Weights of a small mixture-of-experts language model, trained from scratch on English Wikipedia: 3 picks a token.
Below are experts of layer 5 (counted from 0) of a mixture-of-experts language model. Rows are named router (the router's row for the expert), up (a neuron's input weights, with its number), down (a neuron's output weights, with its number) and show model dimensions 0-223. Each number is 128 + 24 x the weight over its row's rms, rounded and kept within 0 to 255. Numbers have three digits each.
After each expert's rows: a language model's description of what the expert responds to. This comes from a sample of Wikipedia text that the model never trained on.

# expert 40
router:136111104151101136132160165141180130140126114105136140073088125136111109096109182099111156129149127126106122096104162115141092168119096121129133104104107114115124139087141127099137160125134175154138117150167149124131171119129137099106146044108169112139139126146153145093122147101129071143102150138169125128085118122153116095126108139119112095123142139134074121138109117101154132122121141158101135121135149122119108166121121123126133133126107132134142075138132081126100113103108165122164109137118111156102141127140080110105156077119126177125114147128157133141105137167127169144105093111119098103133155147097145156145195148076163101126131133142084139105130161128147140126097
up1:140104122100119155150135136100129178105111181142140127122158145121095119094104096143110110149136114154128155142119102136154117124125145173076130145143111113118131173120114119138147148113136127112046139179112178090126140113132149185127174144119111124070141144115139181112148128173145149082111168189150134128137121149135139137127096127148130121156146124096117167116096136135119123151057141120135115141138179132081141126134121137140106134133119129128114141095167111131109130114120123105116174109111089119148106158092112138139148093109135149158084091104124139103140114096151092130121176078169157105125128136103136153124141108142119134120122146096127149134140183146123110135144
down1:110180127136088110082173124106144144117126114127150139141141131122143104145093128115147103123160115125116154128119162121125116163113145087119131153156149098114191097136152143156116125118105132107141136151126176093147143106135109158169141168116092111090114115161159115167154091138123128115157162150127114137116138081188193098132095110092133090114138061118118114106156158107119139149143124140150122183115158153101134170105099146145141123093126177141123114098123138135109111120142109136084139125133153143137144122135081124124118120144123138117097129130119163100123127121143126118133163142079113158066114156086169151119170118139121136119119084122167136099131126130179145112136
Description: Prepositions introducing time or place phrases, especially in, on, during, of, as in In 1964 or the middle of the century.

# expert 29
router:161151105076138132106108129132159127177153114155153133118143130119089137097127155101112159146107180139135126150127094138155115186086131111132138105102091148152144111115145131102111121117119072136129121117087111161153146097147103086157114136106109142119128117161092115129133147125131134133154153113140110137108177083131125108104142125165152104143157074126156095142143117124142127109156197158169084139127130155127097170111107118128115132116103142119100150079113109140124139128114161149105151141116123140166117225137128130143161144146149119164165131136130104117120115118117135133147148113131070090113075080133150107136122144138110111132084158152104133156136137124144128156119
up10:100116151173144136108165143098134155131146109117075109126174154111149149136120119128169131107074128183140159146151128127087121134100142114136125135169109169121124106153158159128155101127126128127143109109119130135172088136101110160094118110124154183119133123101150109114168105142169110098182135085114094171141104095119088105169131117120125110095118146176100146119104115171148125109073168121143116142118089156086101134118113114180138138140109116149105102116101122116131114114123108119126114151127128143091161139150102087161132120134124137147155110097106173141178110138111119124112132137128109132149163164115132155164157105109181136122082138098126117124114117145101164130132
down10:167063162147103125124152173150161166153125112125129156113115134126145124156136141101149164094155105159123137101118142136133127117111122133118090149088162161120133158109112074121162163127150125130131115105134114133119108106144130112146085135140152111111155109178129118162088119108127151118119131151174144115153144121127154154102107118088104088142108145070214168105105128152133132175145119140105124160163120111121130128108144132132143139146104076096139139139111192107079129126130129128132139092146150097134095138151117164098116104119127116104092129114154119154116164101083110157154131123115105146125123127171148142089095162146088124087122138103119089133125099119151132139102
Description: The first score digit after a club name in football match reports (PEC Zwolle 1-1), plus endings of country, county, stadium and surname words.

# expert 38
router:133124088134124141158110148121145137166135108138120106090105117130143178110141091167162151115137110131155166169108179116155125125121113135162108106101147099147094146143138122122163177166147086087100100126151074117128099152142159172148122148153118149115117129111073126129129101101123159114150114122128095140152176098094118112098159122116119118153114144148123116102086153111069071124109102118130136188094131140125117139135135170116167121089100123138139108156135121131145126123152117101097154129119140127140085167124127161161104136101148141124146126100145160165110112096122076123123103178096112132107154112128123110126120134115131129111131111143123122135082106161076144076117
up1:105144101147141145160118094181122134114135187122140095103119138113146135103124165136103147139128126151110144179141107112108102116103101139142134105136142116097127144082175140131156141103124098156162065148100134130158139154120126099118117123137114126168066124133104100133114132169100148122140160126090110135137097130147125119096132096120135130135140149088155114118172118148127112123126129122126067141106124148133117154088076156141088128097117129220188131097139120136121103153121145110116126134105117130101151190145167100124144115133103088130156119106168116162145177164100119127130105167145130103083115147119106114136146143132144137136134151106113129148113147098101154166122
down1:105091110134110152157101103135120121164110149115122166121109161151152148144098180108168128128147138094135093150155157170125158094120135115136119130093115104104125159162164115136128119141141202139116121188102128105121143119136098123146135115083134152144144118138132150147125122106108091173111197149145115126112127105096110176164121141147121131129133168166170114137154111098122119126170138101116122125088135130145134142103138114132107163125103158144122115110119141152140159136118145101070118080151147126138144123114111155141124143165158088158157119173130156122144111154160114124142127113103106108145086167164129099098146140120106116102097095098141172112151129109138106140197
Description: Word pieces in biology, chemistry and technical text, plus math superscript and subscript markup, such as cyt-os-ol, m-am-mals, km^{2}.

# expert 47
router:117155121143139172128144133127127160148112040142142132113121070160138078114147168102112092110148154151142106153057156102121080149100071105124150100109130090124133102127117116106151141108145149133168131148127138105094124107127157120129150081132145089119144154137157187108125159142117092111098135157131144143097133141142149155141092185121136113121128147133111122142127143114126157101121175177122076119166128131139151110090160125119116127145102187104101128121088120126109129080139132150162119143095167145101120120133110121146121156140145167142131115136154103149102135115125160116108136160140116140139125161171110139114135105099137094116147123124082152129105136103143123116114
up1:125135116112108153140143147138140127129124122164138143117137111120113136139128102130162103110122054126107160150121149093151131108136153150150149132143120112143140124167131168130152153178154115101154145109104143106154102141110138151138146157154127117129127172110173147124153118142125133119139151113121161167114147121201074133111081115181089113139070131100086105123155082115102137167094143142149162159166127143078159105116124159101123178133148139118097169111158103111113173160111124119096155101115116122112103154142159097115103115146124121135145105135120123124131118110156077143096124176119145110154075106146106129082132106115117136128087110106103133165116080114132120116129
down1:101115099113109153132164158143147129160125109169150145098147143128159111132159127146116133139153107127139163125089144118145103092116186122174165123133160117116134112190153110116156140112124142124158098149113162117132119127148142150155098139135124125137124113137171131150119092149147121159135108096113105140150118140165157136129128140172079121173129102188119101161134121090106171162103138125115139118169103122136184130088123134145113169109142134097144175096128124146108148137119143125120125144133159158099114124116175122087149136127154183103167145116146136150094144156104109127130159147112159143160113169149113174132156134135168103143082142100106157144104085084143127113088
Description: Prepositions, mostly of, also in, for, during, among, between, usually before the, a or his, as in Board of Trade.

# expert 2
router:128132105101146132121153105152122124151119165158104132182145109116111128129132095138142122162118132148166094148127124126107115116133096158144178132165179145121115130140117133133116120093156086132119142157109146153133135129111107091084098099126115122116139086153107095109101123156139101072111118092084151128116184172121123112131130170142137145164101135110151139148141116124077117153121159141111118160140165104103144145119138154106110099102098171168141132121149109117137140132137173133147123125119123145106131132110190090162112175141134115119152158146144096117133135095160050146116126162125122064127146071101108132126113091105116123083123130125117104125126128087100164143161
up6:107119103131110115151091097096138166134146123172154069136161153102108103160117138123103122119112135120159142173089096133129110122088130143168158136134134127097160135132104143109129101134081136123149150189144122132128124122142113161130134115154152097114092150163154115068123110127153151138123140118120130109133121148123105080147132189185110118118116135107113158154073149106155120098096150114108137113120200144143090081145085133095129145164154133114160148154135122135131145114144145130110120133132080114138155146124097149114156145100153161129111129151121086113077149173119141143115091137102106170110132130126109124101186136144159131113130102123129130139113111178108114117151
down6:112112101136144123114157116156127116107107124160105109139151127108091121141123149169093144131129126071129099085140143129101088165123091130137147157092125150139090123141134114117107130123080132144132144141109122126113139150141102144070131112167159145106130111131170148142160122134155146111144088073119119122109140118141160142124130138147148081115120117137119151163143140138116145072134161188105129126119153138121140130121107106140089125155136160159141159111136087141123140134141110118146147133143133150136092120149131119149133184117133136135084136099130152111148150170080159110088045131122143134103153151152151139111133183094108125126130100164094087157135121169067169100173
Description: Final suffix pieces completing abstract nouns in institutional or academic names and titles, such as -ulture, -elopment, -ection, -anding.

# expert 0
router:099111147143097146089122164156156098139112112096119173101108115159128060108167140119159140122160134136114114124137148130134089127127077080149107119102115103133130154087126134115106148118134160146154109138145115134140130151110165092151135051124160102164150141163151180134140157115127115144139156109124113093140132107163157133122115136110128149109155146122082100137136117114141099143137174144096102095161122111117136142090094101138156125162126129143116122135115118126098125138121124128154130162120108113110138104160096137132153121094114174151100135121189111156126138093139152145103118157142106095130149121095123137131176161109158087099105097160110086078160140136151132138183
up1:107100146107120088143135123129140152155125124123168128122132131099135112150108134118163137161126146127090086136135134121101123118195075146107148184186145070102106114113113135134150140094130136074120142074155117117133141090115158132152142141116148167112118126103177129112096125171157155136131113117160132118157141156106152122145123137124122145081111103148155166157132116137147166120076149120117111127182111121140147158127143122115108146111101126135095132098178092132080094159109141126103130110090155108135121126129128150106129147059100135104149169098163102127119137098084126106109113138134093158158112083146123106093144135121128143076140144122146143133108114135151154140151
down1:120115158132138128166100115127144085121132098091127126171145142092152112126110124128140148125131159097049130110137139114112127134141141117185094132128085117124130089141130108151135144117133127090109122138158115128180176086093127151156109146135103093096171104143159129169126139136169116130135141111165164145105130074091140129153088125090138118156103101113167129138159154120149168110112120148131090144119131153128131124124083093175133149128153131118159154137108104107131139136098112140116163135121048118179162150110143108113128093137167132146150140124136168135094161110079103161143118130131122142134081111138125109090151154114128081110167129130162126146121112130138111123121
Description: Function words opening a phrase or clause after a noun, verb or comma in prose, such as as, of, with, when, because, despite.

# expert 55
router:082121175133137100156176151099150130108172120111082111126141131097113119115101120073158119104131115092153103135170095152116128125119166122169150138102130099176119088066158143125115171129122124084088076172126106141150115173120114139121160128134109157126132146095107180110115140115125129095126135113140125117112125129131164143140130106108117069157093128100132126132138141155160115125120122114137126182091133134091144136132120137112157118146097091159165139125176152147137121123135143141090144164156153132095114117114139138118158110128150114090134119091128146123127133128112134110148132168139136159162056143140134148133079107107113104119094116142184145120151159128108156143126
up2:161113118148105075125146154131130144140129147148156078166087144138084140132149192134132159158092099140107084144136144197162132124139126136117088151099165115133154128116132124154122152119158105109120123108067157110132125119107098117152163110160139081131134046121145151123126102136115118115130143095135104142120150128138104126154131086120109131103161114087142136138151135130125129101140115112147128196130109103115164095131160067098146111092141111142144157120109162145143148137156127157119104140137139135130090129098125124119127125136112177148146131119140102108164145181160119157101116150169147134160126141152084108104099126126127108151158154134125129164115143122141091169128
down2:147130118161129106150112156107086123135149095117153071158095131128132113136112141116115127134094072136137099138138108169104117156149106083117132085096111128094138140079104142095146126118109103142148136124126124122128132112129135137151138112135127134130143086157112126132179062110120121137102117136112132121160125130113146134131109081125160124113158162108165100140157148116130151100122165073154079163157144110133097090159126135108125093087162155154129098086100107152171155132134154147151106128098142129121114165084153129162128160137142150102110137142103143111129142177128117061091107103124137104152125146126118116094107090081118117144148121130161094131149096105071103114129
Description: Pieces of English given names and surnames after a capital letter, such as C-oul-son, H-ow-ard, Bar-n-es, Mack-enz-ie, Brown, Fred.

# expert 16
router:130101119157087159070101148145114124151155131102151155117112144099130104158150114123092119123130141106140152144091164098085100155134048130095129113122140139095119156136112125140134152126145144126148120123134108115139119128162142088136100047131133081148153143133066130130108138116129142123145149116082067132146143109129094131146149090131148143092137112165098152104099138075078154134169140155140153110132132144150116110141152149155110097168147091129115130086079136131187109163136101144083127134114170127121130129154095128146116095134137106120101138110148151133118123136127122162132133127093127131086126101116110107137125147093095136125070128146130117101096121134105126121114
up0:114172104137126118102150136118104129110114127077164128081140158150119125169132123142166085182125176159109100106114098129142135151122087094111132117115118128094143138125148162132110150132087141090163114162114093102143156135148146135079117100121168118116144147113080105114134201127124098129119195132138169139103146156090153141102115132154172143115145136145100071129097103088103125126112133141145161123132145104106163107107178157157097140133126152132137103132124155141133096149096072121093125117114151152110097095093109110110141128114092124136131095132134124167145132135157097140123113113135163182093152162117114139112145116132096132155105132148114135120124132113135116109145
down0:116095162122153110155164081150119124084130136157147130150118132124130104086130144120143160111109105119147104138094130144128127112150150169094088132132141142103183149127154037139111114129144076080081136081143167144134129135125116146121135112110113112133104145139157113123078110099096155117142131148155142121118132182174140099128131093134113123152108093144128121154126110140153146108157112124152097142100136114142117182131105134129113100128097142131127128140122160141110105117125147167112153168120145128151175100137139140093138156135109157096086136064089132129103144124067137155086124135095107092133117093132118138124119137144123137126147141106111121156173142149081119174116
Description: Articles and connectives like an, the, or, are in technical or descriptive text, plus the period in abbreviated genus names (A. wilhelmae).

# expert 25
router:099134111112129103068149111113123138130144181151084135160112113139147136096105095134091085132166123183156119135083143134114106135169061102130106104148140141137172114144141138117107116132119147161167120140132133168131064151116138115124141081148152144121137162149139093101171142139080119096101141087082100099079163187095110148133130131136112097112124121120180143103163115115092160079107139115145136091146133139109112112132117144160131123110143102174105147102133106140135118124149113124158161151126157180157133118179143108140141159122144130133141134116133105113110147114152123113108161116164138120149105118085148123164145104118142135124122138146125106121112137138096117152135
up4:158143129095131122122115121095129108181093120166089105145123136123128111120135126107176150098131151143101103092099122141115077128093133133114153123138136080096121098124076139131104153156170157128119141130114156122098117132149096167136146178137129069150096144097112121139132116113065150180099161143143141117130104102121116116168196169126106136115127113140124151141142111129104117154130142132146122130135136109122129107099125109113150141133108161182143140111147104131124122132112110132144167115142152164168122109132136109118149139109129128174129113118121120084119091115147128152114157158120134151135113122138089124134138074088136099109115165092135096078169127164148056175101
down4:105142143154115102121151110128145108146160153097153111160141142116079124167085176110076117091129146125134135100119130140156100138118154152121082129114127127155108140158113145150098098158142153152121125126110133152136126138106150109109138167161143128117137136181125119131150148131108111142114174176133125127123117145096168124082155115114142151181133102133143164151155102130155133113115158138145119115146103114141156101179161120102073119086142156132112131164116153141143153097100127131105108101143144114125123130148093079074132127097137106124137132140122168111069148123087138124140135129160169127140124156089080154109134119135171076174126151101140097071118150141117090125142
Description: Words in military history passages: army, infantry, regiment, navy, and nationality adjectives like British, French, plus enemy, Defense, Airborne.